python train.py --num_hidden_layers=11 --hidden_size=160 --n_experts=128 --experts_per_token=8 --d_expert=32 --d_shared_expert=0 --hidden_act="swiglu" --moe_layers=[0, 1, 2, 3, 4, 5, 6, 7, 8, 9, 10] --router_score="softmax" --normalize_top_k=true --routed_scale=2.5 --balance_loss=0.0179 --balance_bias=false --router_z_loss=0.001 --init_std_router=0.0139 --lr_router=0.000403 --num_attention_heads=5 --num_key_value_heads=1 --head_dim=32 --vocab_size=8192 --norm="rmsnorm" --norm_place="pre" --norm_eps=1e-05 --positions="rope" --rope_theta=1140.0 --rope_fraction=1.0 --qk_norm=true --attn_scale=0.177 --tie_word_embeddings=false --parallel_block=false --extras=["capped logits"] --init="uniform" --init_std_qkv=0.0367 --init_std_o=0.0456 --init_std_up=0.0526 --init_std_down=0.0526 --optimizer="muon_hyperball" --learning_rate=0.00761 --beta1=0.95 --weight_decay=0.0 --lr_head=0.00976 --max_grad_norm=2.0 --warmup_steps=113 --schedule="wsd" --decay_fraction=1.0 --decay_shape="sqrt" --final_lr_fraction=0.1 --batch_tokens=32768 --max_seq_len=256 --doc_mask=true --train_tokens=335300000 --max_steps=10233 --dataset="wikipedia_en"
Below are experts of layer 4 (counted from 0) of a mixture-of-experts language model. Rows are named gate (a neuron's input weights, with its number), up (a neuron's input weights, with its number) and show model dimensions 0-79. Each number is 50 + 12 x the weight over its row's rms, rounded and kept within 0 to 99.
Before each expert's rows: "gets" lists some tokens that make up at least twice as much of what it gets as of all text. This comes from a sample of Wikipedia text that the model never trained on. Tokens count by the router's weight.

# expert 96
gets: " M", " F", " L", " S", " P", " C"
gate0:35 43 51 39 30 53 43 51 49 20 41 40 36 56 55 73 40 25 39 56 53 52 39 42 54 45 68 49 46 54 53 33 63 45 31 60 45 49 62 77 60 24 65 56 60 49 69 71 54 56 68 42 52 44 35 50 39 48 56 35 59 67 37 70 36 32 54 43 63 55 58 46 60 45 54 47 66 71 68 36
up0:59 62 32 53 52 54 36 56 54 38 62 39 62 50 68 55 60 56 67 63 52 60 32 63 61 40 52 44 63 54 26 76 48 76 33 59 40 33 45 52 56 37 70 42 41 48 38 62 53 49 46 30 39 43 52 48 56 43 43 37 66 32 48 54 50 52 66 28 32 36 59 39 55 56 43 43 25 42 50 68
gate1:10 47 44 45 31 50 63 68 49 56 57 54 52 48 46 40 49 48 64 42 47 68 64 34 61 48 57 37 30 44 42 44 54 49 57 55 45 48 45 58 61 60 43 56 53 41 50 25 43 50 30 39 40 62 43 66 79 30 49 51 48 27 47 40 51 29 60 31 54 40 60 64 42 46 57 50 65 61 34 41
up1:57 59 33 40 56 45 52 40 56 57 39 41 47 41 51 37 48 67 59 43 48 50 57 34 65 33 56 40 35 56 47 76 45 55 54 58 26 54 36 50 49 28 46 38 48 37 50 56 42 69 52 48 35 58 50 45 57 68 45 52 59 24 40 62 45 59 62 35 49 51 55 47 64 63 51 22 58 44 71 32

# expert 24
gets: "1", "9", "0", "8", "2", "n"
gate0:35 48 51 58 61 33 62 41 42 58 43 55 49 60 36 67 37 55 44 56 48 53 53 49 47 47 59 59 37 54 51 31 42 63 64 63 46 34 59 28 70 42 55 41 42 62 60 44 62 65 49 66 26 55 42 35 70 37 31 29 51 57 61 53 63 32 56 55 55 55 27 36 73 44 61 58 54 53 68 45
up0:65 51 32 59 65 56 53 45 48 51 76 40 56 60 58 38 46 48 49 60 70 68 47 54 31 46 58 50 41 29 50 51 45 53 47 46 59 63 51 56 38 71 55 52 36 56 40 56 55 50 35 43 35 37 50 61 44 33 45 51 34 43 53 34 41 48 67 34 73 36 24 73 41 49 45 49 51 37 36 60
gate1:40 45 43 44 55 48 47 44 51 46 48 47 36 43 49 52 46 16 40 51 61 44 58 41 30 48 49 34 42 41 57 37 38 47 37 61 64 28 56 44 56 36 41 49 33 57 60 70 48 20 39 54 41 57 50 38 60 68 47 66 34 54 47 40 36 33 56 48 53 25 39 40 58 32 50 41 55 66 53 71
up1:51 48 56 34 39 61 60 49 62 54 63 41 52 48 56 66 24 51 60 45 61 47 33 61 70 37 58 65 53 24 42 45 43 55 48 39 64 44 43 23 64 63 56 64 76 40 52 52 53 33 54 48 44 49 41 53 53 40 67 45 43 45 71 42 56 55 47 42 70 45 72 46 65 57 71 14 56 54 62 74

# expert 53
gets: " to", "el", "is", " I", "im", " Al"
gate0:53 39 41 58 75 54 52 38 22 73 45 50 38 58 24 58 55 48 42 47 39 45 55 71 53 68 70 55 50 34 43 49 59 64 54 60 51 55 46 53 43 48 38 53 43 52 53 63 55 27 66 42 53 51 83 58 50 75 59 68 52 55 62 46 73 58 51 41 43 54 51 60 69 45 53 43 50 49 68 43
up0:34 41 72 31 71 37 56 64 41 53 38 46 43 67 45 66 62 58 27 42 46 35 79 50 37 56 59 72 35 72 50 58 42 47 61 58 60 35 54 63 41 49 56 50 52 42 70 41 65 63 58 44 42 59 39 71 52 39 57 39 41 48 60 60 50 51 42 69 38 55 48 72 48 66 52 45 54 24 65 43
gate1:29 49 41 54 51 29 36 74 42 55 42 53 51 59 58 31 54 69 44 57 64 62 45 29 44 59 38 31 53 50 34 48 61 53 45 64 48 66 49 69 75 29 44 61 43 66 57 24 66 53 59 18 46 61 29 51 48 40 65 32 44 44 53 51 49 53 49 40 56 47 53 56 56 48 51 69 68 51 79 60
up1:36 39 57 50 52 29 45 58 70 51 63 53 64 43 32 45 47 28 56 52 39 39 64 50 51 64 50 48 69 56 56 69 41 66 46 35 53 45 39 52 36 50 48 68 85 21 47 40 53 74 37 52 53 39 65 50 46 47 65 65 38 45 45 38 69 48 55 45 42 40 49 48 39 53 65 78 60 51 34 43

# expert 33
gets: "\n", " |\n", ".\n\n", ")\n", "\n\n", " \""
gate0:60 48 61 40 40 33 44 52 65 57 48 62 57 58 63 67 49 51 32 48 65 61 78 58 42 57 45 69 49 52 17 49 44 56 63 45 38 58 52 57 51 43 44 63 51 46 47 59 53 59 53 55 56 54 62 57 54 30 59 52 44 51 46 52 48 50 49 49 44 55 58 63 38 49 48 51 64 52 56 35
up0:65 36 48 63 58 75 50 37 37 36 32 32 44 52 70 53 40 57 62 50 46 61 30 66 45 44 53 28 60 45 65 51 41 49 44 58 54 63 43 54 47 37 26 46 36 47 46 62 60 51 57 58 43 32 57 44 32 44 54 74 58 55 29 35 43 58 44 46 61 56 60 36 65 61 47 67 58 72 37 44
gate1:48 57 18 45 45 45 59 25 47 41 61 64 64 68 40 48 33 51 32 36 48 47 65 37 55 40 61 71 51 54 57 56 33 65 51 51 51 42 58 60 47 62 69 59 55 60 47 49 64 45 45 40 30 51 32 53 52 38 67 45 49 29 59 50 46 56 47 73 59 52 59 38 59 32 51 70 53 22 43 87
up1:38 64 69 42 50 43 48 49 48 54 38 39 55 38 45 47 35 65 43 33 45 51 47 50 41 72 39 54 48 44 56 55 48 53 35 58 45 53 29 14 49 49 60 60 39 59 69 46 75 43 38 58 67 40 56 71 36 56 48 42 60 67 44 69 54 57 48 72 59 47 60 37 28 45 65 42 47 53 52 27

# expert 72
gets: "o", "ro", "in", " and", "er", "i"
gate0:69 61 33 55 51 42 54 64 48 53 69 56 52 42 37 45 50 63 63 33 65 80 45 47 42 58 53 60 62 26 66 70 71 49 41 63 49 70 96 41 43 35 41 58 65 32 41 48 48 54 71 52 25 45 49 68 54 60 42 56 49 57 53 76 53 58 45 31 66 54 46 36 44 41 46 38 60 65 45 45
up0:45 55 67 50 75 30 45 31 62 39 55 30 56 63 53 26 33 51 45 46 69 49 54 45 66 37 48 71 49 46 61 38 35 60 42 38 65 51 38 56 49 51 40 60 43 60 42 47 45 38 36 59 51 36 44 65 74 45 44 51 54 46 48 51 44 61 51 60 48 55 33 68 67 24 68 48 35 29 36 62
gate1:45 42 65 34 62 60 50 62 41 48 40 69 59 41 54 57 32 49 51 66 32 55 39 58 49 55 52 37 43 57 39 63 62 61 55 46 55 48 45 43 60 28 59 64 29 55 64 58 33 39 56 72 22 38 38 58 58 50 60 43 67 35 62 57 51 51 46 36 46 42 71 51 61 53 62 24 38 54 60 49
up1:65 61 45 50 49 47 60 69 47 36 41 51 21 40 41 34 40 51 58 58 30 49 26 69 30 48 45 50 63 55 50 68 52 48 38 54 46 39 37 38 53 61 50 60 50 33 56 61 28 65 43 37 34 47 57 60 47 60 51 50 30 51 54 44 38 61 51 65 55 73 44 61 53 40 56 71 65 35 58 42

# expert 54
gets: " was", " he", " is", " He", " it", " were"
gate0:45 65 50 47 45 24 40 57 41 55 48 37 54 42 46 31 36 55 73 66 36 20 59 40 54 80 45 39 46 55 52 64 33 47 61 40 37 64 40 48 55 34 52 43 55 26 24 37 33 48 67 46 21 75 41 58 51 71 33 42 58 30 66 33 57 59 60 45 49 49 58 47 47 34 39 66 70 35 66 54
up0:50 39 58 65 50 38 48 45 53 59 52 51 40 42 41 51 44 63 45 63 49 72 38 62 65 39 48 81 58 36 62 57 45 56 39 31 39 61 64 35 31 41 48 50 27 53 59 46 61 44 19 73 68 50 53 50 27 36 55 47 52 56 61 53 59 47 64 40 69 63 45 56 71 42 49 60 40 54 41 53
gate1:55 46 45 58 56 57 42 45 48 37 57 50 36 46 62 45 71 38 61 27 55 72 41 41 41 59 61 30 62 51 34 70 43 40 42 54 41 52 61 57 59 61 54 44 40 39 45 44 37 51 36 47 32 46 46 30 69 44 45 56 60 64 61 65 31 52 54 41 55 37 46 70 60 41 52 25 61 36 40 29
up1:54 57 58 56 37 36 78 66 62 58 74 54 17 63 28 45 40 43 56 55 45 62 51 68 65 33 38 34 39 59 30 35 56 52 35 33 49 43 53 52 70 49 41 52 47 38 49 54 29 39 62 42 49 51 47 53 54 73 60 38 57 59 51 37 54 50 46 49 57 38 37 42 70 41 55 51 49 67 39 55

# expert 84
gets: " was", " is", " with", " by", " were", " be"
gate0:40 66 55 61 60 67 81 32 47 40 57 51 26 61 63 54 35 54 58 43 65 67 46 39 48 60 57 68 37 44 49 28 52 59 32 73 40 39 46 42 45 41 45 45 40 57 39 50 60 51 26 42 60 62 67 71 36 44 49 33 71 60 63 40 61 57 38 53 54 35 55 83 38 63 66 47 60 51 56 63
up0:65 56 43 39 50 63 58 70 51 40 34 33 41 35 39 39 44 44 56 64 70 61 71 57 44 44 22 54 66 44 48 36 64 71 52 58 44 46 54 49 44 39 59 15 57 55 34 58 61 30 46 39 45 72 25 33 50 35 38 40 64 70 54 35 39 69 44 42 41 61 35 51 46 54 63 36 53 43 61 70
gate1:55 55 26 31 49 52 37 41 62 54 58 32 39 58 41 34 51 42 58 60 60 46 71 44 50 51 41 54 42 56 46 26 46 47 53 47 43 48 53 56 64 37 58 46 51 43 52 72 45 53 63 70 66 33 50 57 61 53 52 43 41 70 56 50 54 64 34 54 38 53 56 58 47 85 38 34 71 51 62 28
up1:56 56 37 53 44 62 55 73 36 55 51 38 40 44 65 41 81 45 45 49 37 42 54 59 69 47 63 43 68 60 57 66 50 59 39 30 77 38 33 36 36 51 43 42 40 60 50 46 42 59 55 48 40 48 48 58 60 64 40 70 26 62 24 53 37 63 58 55 19 50 42 77 46 44 30 55 46 58 50 43

# expert 66
gets: " was", " is", " were", " has", " be", " from"
gate0:58 34 55 48 46 60 35 35 57 48 34 36 33 43 49 47 56 45 43 50 29 49 60 39 44 34 47 75 33 38 40 62 36 24 70 61 59 40 49 35 60 42 50 38 39 44 40 30 37 37 52 74 47 53 39 63 28 53 27 54 53 54 53 58 59 58 25 64 32 55 72 54 48 51 63 53 55 48 62 52
up0:67 67 60 54 63 43 53 40 52 60 52 53 62 45 50 34 55 47 53 34 57 45 66 56 63 49 37 44 26 41 51 71 55 60 58 51 60 52 45 54 40 49 57 54 57 40 49 62 49 66 75 79 42 33 48 64 42 41 49 48 63 30 52 40 54 58 45 57 28 38 68 49 22 75 34 60 85 68 28 58
gate1:47 70 50 51 32 46 44 40 51 56 53 46 61 49 40 42 62 69 47 33 62 54 72 51 64 48 59 40 48 56 52 38 56 45 50 49 41 50 43 47 59 79 72 39 57 33 41 50 60 64 60 64 44 28 53 57 60 46 47 68 45 40 63 65 55 63 24 62 61 51 30 29 47 54 61 43 53 27 62 58
up1:45 62 46 37 81 37 55 17 59 55 35 44 60 56 40 43 35 48 28 47 54 22 48 36 51 37 56 66 40 63 64 66 30 39 39 43 38 53 48 39 53 35 36 54 61 40 44 49 31 57 69 45 40 49 17 42 41 51 55 40 49 26 68 53 66 34 55 61 49 35 38 42 59 53 51 61 54 50 52 39

# expert 70
gets: "1", "9", "2", "8", "4", "7"
gate0:32 62 41 32 58 57 48 43 52 49 48 51 35 75 68 44 54 49 61 40 39 73 48 38 64 49 46 38 55 64 81 50 56 29 55 68 63 71 50 59 30 69 51 51 61 56 36 44 20 43 48 69 53 60 63 55 51 52 49 48 54 58 39 46 43 51 57 45 54 45 58 70 54 52 49 19 57 64 77 62
up0:62 70 46 52 31 34 44 39 34 53 54 41 48 42 54 58 55 38 35 62 56 57 47 49 52 59 31 39 39 66 44 39 54 16 57 48 64 50 47 59 64 44 34 60 58 47 39 54 54 65 48 66 74 69 59 32 38 57 45 45 68 53 43 75 61 54 44 66 83 55 46 46 70 34 36 46 63 68 60 38
gate1:52 59 57 54 62 58 52 55 69 35 47 30 44 63 51 52 44 40 49 61 31 53 30 63 59 42 70 53 42 61 58 55 38 42 59 46 68 54 51 54 46 48 59 29 38 56 54 43 31 28 66 54 46 62 57 41 54 42 54 44 60 43 51 36 72 43 49 52 43 41 56 49 55 58 39 47 49 68 74 72
up1:57 62 48 39 46 48 63 41 37 64 39 41 29 50 53 58 60 41 41 52 42 43 53 72 39 75 57 46 57 46 67 41 34 51 56 64 35 42 38 34 47 52 63 66 62 40 60 36 67 59 46 54 70 62 64 47 66 53 46 37 69 69 57 60 77 50 28 41 63 51 60 31 39 60 61 34 43 69 72 35

# expert 29
gets: " of", "-", "==", " for", " as", "==="
gate0:39 52 82 47 32 55 47 50 29 47 31 54 46 59 46 55 45 43 51 56 66 64 60 40 34 71 50 51 57 32 56 70 54 54 43 61 52 50 44 58 45 48 45 37 45 47 90 56 45 47 49 37 66 30 42 58 60 55 55 56 44 38 48 73 41 55 25 36 45 29 39 48 55 44 78 50 72 67 49 46
up0:65 42 50 31 43 54 53 51 75 47 60 31 31 56 38 61 70 41 83 53 35 41 47 59 46 67 49 66 48 56 55 25 52 45 75 68 76 44 47 57 33 46 46 57 31 50 47 64 26 56 44 39 56 37 28 46 50 51 43 56 69 54 41 48 41 43 65 57 44 51 28 38 53 49 45 57 55 58 53 34
gate1:56 57 51 53 42 54 60 55 47 23 41 77 33 45 31 54 56 26 46 76 49 44 65 52 47 37 48 48 36 60 48 31 32 57 51 31 70 35 47 42 48 45 64 42 32 40 46 42 54 21 60 48 38 48 52 58 58 21 52 56 75 41 40 24 40 27 50 43 57 48 53 09 37 42 63 59 62 23 42 58
up1:73 60 56 57 63 43 44 41 53 51 38 69 44 39 38 44 80 41 54 44 56 51 37 50 57 37 45 56 50 55 49 56 48 31 26 57 64 69 62 46 47 33 51 41 66 55 74 73 34 44 36 70 75 23 63 50 55 42 47 31 41 64 48 36 45 62 60 67 62 45 54 51 53 62 31 48 62 46 51 28

# expert 7
gets: " L", " T", " W", " B", " b", " t"
gate0:55 56 40 38 42 61 36 46 78 48 55 68 66 46 60 65 51 26 51 38 54 76 69 38 59 32 55 66 52 48 53 36 51 78 49 31 47 74 39 69 52 40 30 32 43 57 56 37 51 49 56 65 68 47 38 60 57 26 52 24 34 55 66 73 53 30 46 40 52 26 48 40 62 58 63 46 73 59 39 50
up0:61 56 44 36 47 38 46 49 37 51 52 43 54 29 52 46 48 57 54 75 41 32 55 56 26 48 33 33 26 47 61 45 55 42 61 58 37 63 49 54 38 70 45 58 51 66 49 57 57 45 36 24 50 28 34 52 65 56 53 48 45 52 61 36 64 56 65 36 55 36 27 37 58 41 49 48 45 56 36 37
gate1:34 65 55 58 21 21 59 49 48 51 53 51 50 42 63 60 60 48 50 52 48 63 40 44 48 48 26 66 59 33 54 46 45 55 56 22 51 54 65 64 50 59 51 53 49 45 59 53 35 41 49 56 45 71 36 56 76 65 49 62 38 59 55 43 48 35 37 81 58 43 77 65 42 56 66 64 51 46 36 59
up1:49 43 74 31 50 57 67 34 66 56 54 50 66 50 57 52 45 48 47 43 46 45 43 45 48 37 44 49 46 30 61 80 47 67 36 40 48 54 43 48 45 49 34 61 39 69 66 39 60 50 47 32 40 66 48 62 54 35 49 62 52 53 58 67 29 44 41 37 31 37 47 31 57 62 64 61 75 59 43 41

# expert 62
gets: ".", ",", "–", "}", "/", "T"
gate0:47 53 40 33 66 65 38 54 27 39 48 32 44 56 66 52 48 51 47 32 40 50 47 35 44 45 55 56 55 52 61 49 42 43 38 49 63 63 44 65 53 43 73 61 45 37 48 32 38 40 59 33 55 51 33 50 40 61 68 47 54 55 50 47 72 44 62 37 28 41 60 47 38 59 52 50 73 36 49 42
up0:54 61 56 62 57 49 33 47 31 50 46 50 62 59 44 40 53 53 30 58 66 52 61 67 31 92 50 57 48 30 77 42 53 66 43 52 58 61 48 44 33 46 60 52 52 67 39 44 33 65 40 29 49 47 59 57 52 45 64 52 50 43 38 54 74 62 48 32 60 49 45 47 54 46 46 54 56 61 60 53
gate1:67 50 44 61 53 50 53 56 53 52 49 47 48 51 47 56 55 47 54 37 23 46 18 36 49 58 40 37 57 45 56 69 76 88 46 35 30 39 48 55 62 46 61 64 44 50 64 49 18 45 47 62 41 42 55 50 57 58 52 31 57 58 47 45 40 36 57 44 54 43 56 59 45 61 54 37 61 51 41 40
up1:60 67 40 58 72 52 51 45 68 49 35 57 53 45 46 43 38 74 33 58 58 51 43 39 73 50 51 38 65 45 28 39 29 21 60 55 57 48 53 66 60 67 61 58 54 57 57 62 64 36 44 77 55 39 32 47 64 50 39 43 70 66 62 43 48 41 45 53 40 48 44 81 55 34 43 37 46 53 35 42

# expert 35
gets: " New", " ", " L", " South", " A", "a"
gate0:40 67 48 69 51 36 63 51 38 33 62 37 55 40 29 71 58 52 56 60 70 46 43 65 63 53 62 45 54 44 60 49 58 63 37 41 56 65 47 28 52 41 54 66 48 42 46 29 62 45 35 61 29 48 19 48 41 66 44 60 41 61 57 62 58 38 51 51 53 27 51 40 26 58 58 59 41 67 55 50
up0:39 48 58 31 25 48 65 49 44 34 51 28 59 46 35 38 53 48 60 48 67 46 77 34 42 49 55 55 63 37 58 07 64 48 53 57 47 55 40 61 44 61 49 54 64 53 41 54 52 58 36 54 67 54 55 27 33 42 46 50 54 65 32 43 33 32 72 45 44 51 66 77 57 40 48 64 25 48 48 60
gate1:65 54 59 44 56 54 44 51 49 58 65 47 55 63 60 53 45 63 58 43 65 58 45 42 46 55 52 44 65 46 49 41 73 37 51 44 66 50 45 48 61 42 53 48 37 40 57 34 57 40 47 62 52 34 31 70 31 69 44 29 71 50 51 51 53 66 23 48 49 62 53 56 50 48 34 60 54 58 82 58
up1:52 51 41 41 50 62 39 68 56 47 57 57 60 43 83 79 64 36 30 36 66 75 37 38 66 45 36 51 62 48 47 64 56 62 55 41 45 45 61 48 57 45 64 51 43 43 47 60 65 49 32 48 54 38 49 49 43 57 64 24 63 47 44 68 54 61 61 57 58 45 27 76 47 42 35 54 57 46 52 52

# expert 3
gets: "a", "i", "u", "o", "ia", "ai"
gate0:72 70 35 44 42 48 50 53 62 56 79 43 51 44 63 65 48 31 43 56 42 49 50 55 59 61 38 74 81 41 44 52 52 51 64 35 47 39 46 47 52 30 55 37 52 59 54 43 68 67 45 57 39 44 78 54 38 38 68 47 47 59 23 51 56 63 61 86 50 47 39 58 38 37 69 69 46 64 53 53
up0:59 45 48 60 39 57 44 54 58 44 59 56 57 39 54 47 46 51 55 51 55 64 58 51 37 45 43 56 45 65 25 46 54 57 58 67 27 77 34 60 46 75 24 54 36 53 59 37 43 28 41 50 66 54 46 68 55 59 58 52 46 53 46 39 39 44 43 55 47 40 46 55 67 50 59 29 53 35 66 81
gate1:46 52 55 59 33 30 49 55 32 56 47 35 44 43 48 35 51 39 38 71 51 35 46 82 35 46 50 53 55 64 59 53 61 60 74 54 48 54 54 44 53 66 61 82 56 57 44 70 56 55 36 47 63 47 45 63 72 47 59 39 50 49 64 62 53 41 63 55 59 69 53 51 55 70 36 59 79 36 45 66
up1:48 63 44 56 62 48 36 72 25 73 39 44 47 68 73 51 80 56 47 36 70 41 65 33 46 37 46 54 40 39 66 51 68 50 45 51 53 55 40 63 49 53 51 65 57 52 42 92 56 30 45 64 51 60 44 53 56 53 47 56 47 56 43 65 64 44 59 68 54 54 54 47 23 60 44 63 43 52 39 41

# expert 50
gets: "1", "0", "st", "5", "th", "2"
gate0:51 47 44 73 41 28 54 61 53 48 52 71 54 29 49 31 45 50 49 66 50 36 44 68 57 63 64 70 51 72 70 48 37 57 52 40 67 46 47 41 57 46 37 60 53 55 45 36 41 38 44 40 19 59 43 42 54 47 38 54 54 54 52 17 54 29 57 67 67 40 51 58 56 31 47 34 52 65 63 59
up0:34 40 54 48 48 41 57 29 44 60 60 68 54 63 55 81 41 62 76 59 63 51 55 42 53 59 44 34 30 40 36 63 88 56 57 35 55 45 50 63 61 40 59 24 57 47 49 55 67 49 43 76 51 30 38 44 55 50 59 46 69 64 53 64 77 40 69 42 49 41 49 48 52 43 73 63 37 48 38 29
gate1:59 54 47 47 60 33 63 58 61 37 53 49 49 52 39 71 40 48 24 56 48 30 63 49 33 60 49 52 48 33 48 63 41 38 45 58 40 36 57 67 49 72 55 52 29 53 57 52 43 45 76 51 49 48 40 54 31 41 61 78 52 58 46 49 34 40 31 31 32 33 60 37 38 47 54 49 87 50 63 48
up1:46 51 56 53 53 64 40 64 70 44 39 52 44 34 58 49 48 73 46 41 46 56 64 47 56 62 63 66 67 36 53 56 44 47 45 40 25 48 22 35 58 35 28 52 51 58 30 52 79 62 58 48 54 48 65 25 73 33 60 62 57 40 60 69 50 30 27 61 46 51 40 69 47 36 39 26 47 53 55 50

# expert 42
gets: "0", "ia", "5", "et", "us", "ism"
gate0:64 62 39 64 60 46 65 70 34 58 59 74 41 48 49 42 54 57 42 56 51 62 64 42 58 44 61 66 38 61 46 56 47 67 45 45 49 44 40 55 42 42 60 61 67 26 35 38 63 51 57 51 56 55 51 49 50 49 54 52 64 50 67 60 43 55 59 47 55 43 45 31 51 42 80 48 42 51 40 74
up0:47 60 43 42 53 42 30 32 39 48 72 51 54 64 54 70 49 43 67 45 54 53 38 63 26 31 71 26 58 53 53 42 33 49 62 53 70 44 37 71 42 65 57 69 54 43 36 52 34 67 45 57 49 50 36 34 44 76 44 49 63 42 56 33 56 58 42 44 51 79 41 43 52 34 31 64 57 59 31 58
gate1:54 54 49 51 58 46 39 67 63 63 51 51 51 46 33 41 31 58 60 50 47 56 58 52 74 42 37 39 67 45 45 57 32 45 50 47 49 43 54 57 58 62 43 65 47 57 45 47 34 38 69 84 55 37 68 64 57 69 53 36 26 79 60 44 71 63 40 44 48 48 33 49 61 34 54 52 42 53 68 65
up1:27 64 52 58 47 41 71 29 37 46 53 53 61 19 14 64 53 71 54 47 36 56 38 46 56 38 49 45 56 69 45 40 66 50 51 42 49 50 54 59 63 45 53 53 68 48 49 75 58 51 29 61 54 36 57 57 55 31 45 45 64 83 49 47 34 60 55 57 50 50 47 61 65 37 71 52 48 30 67 32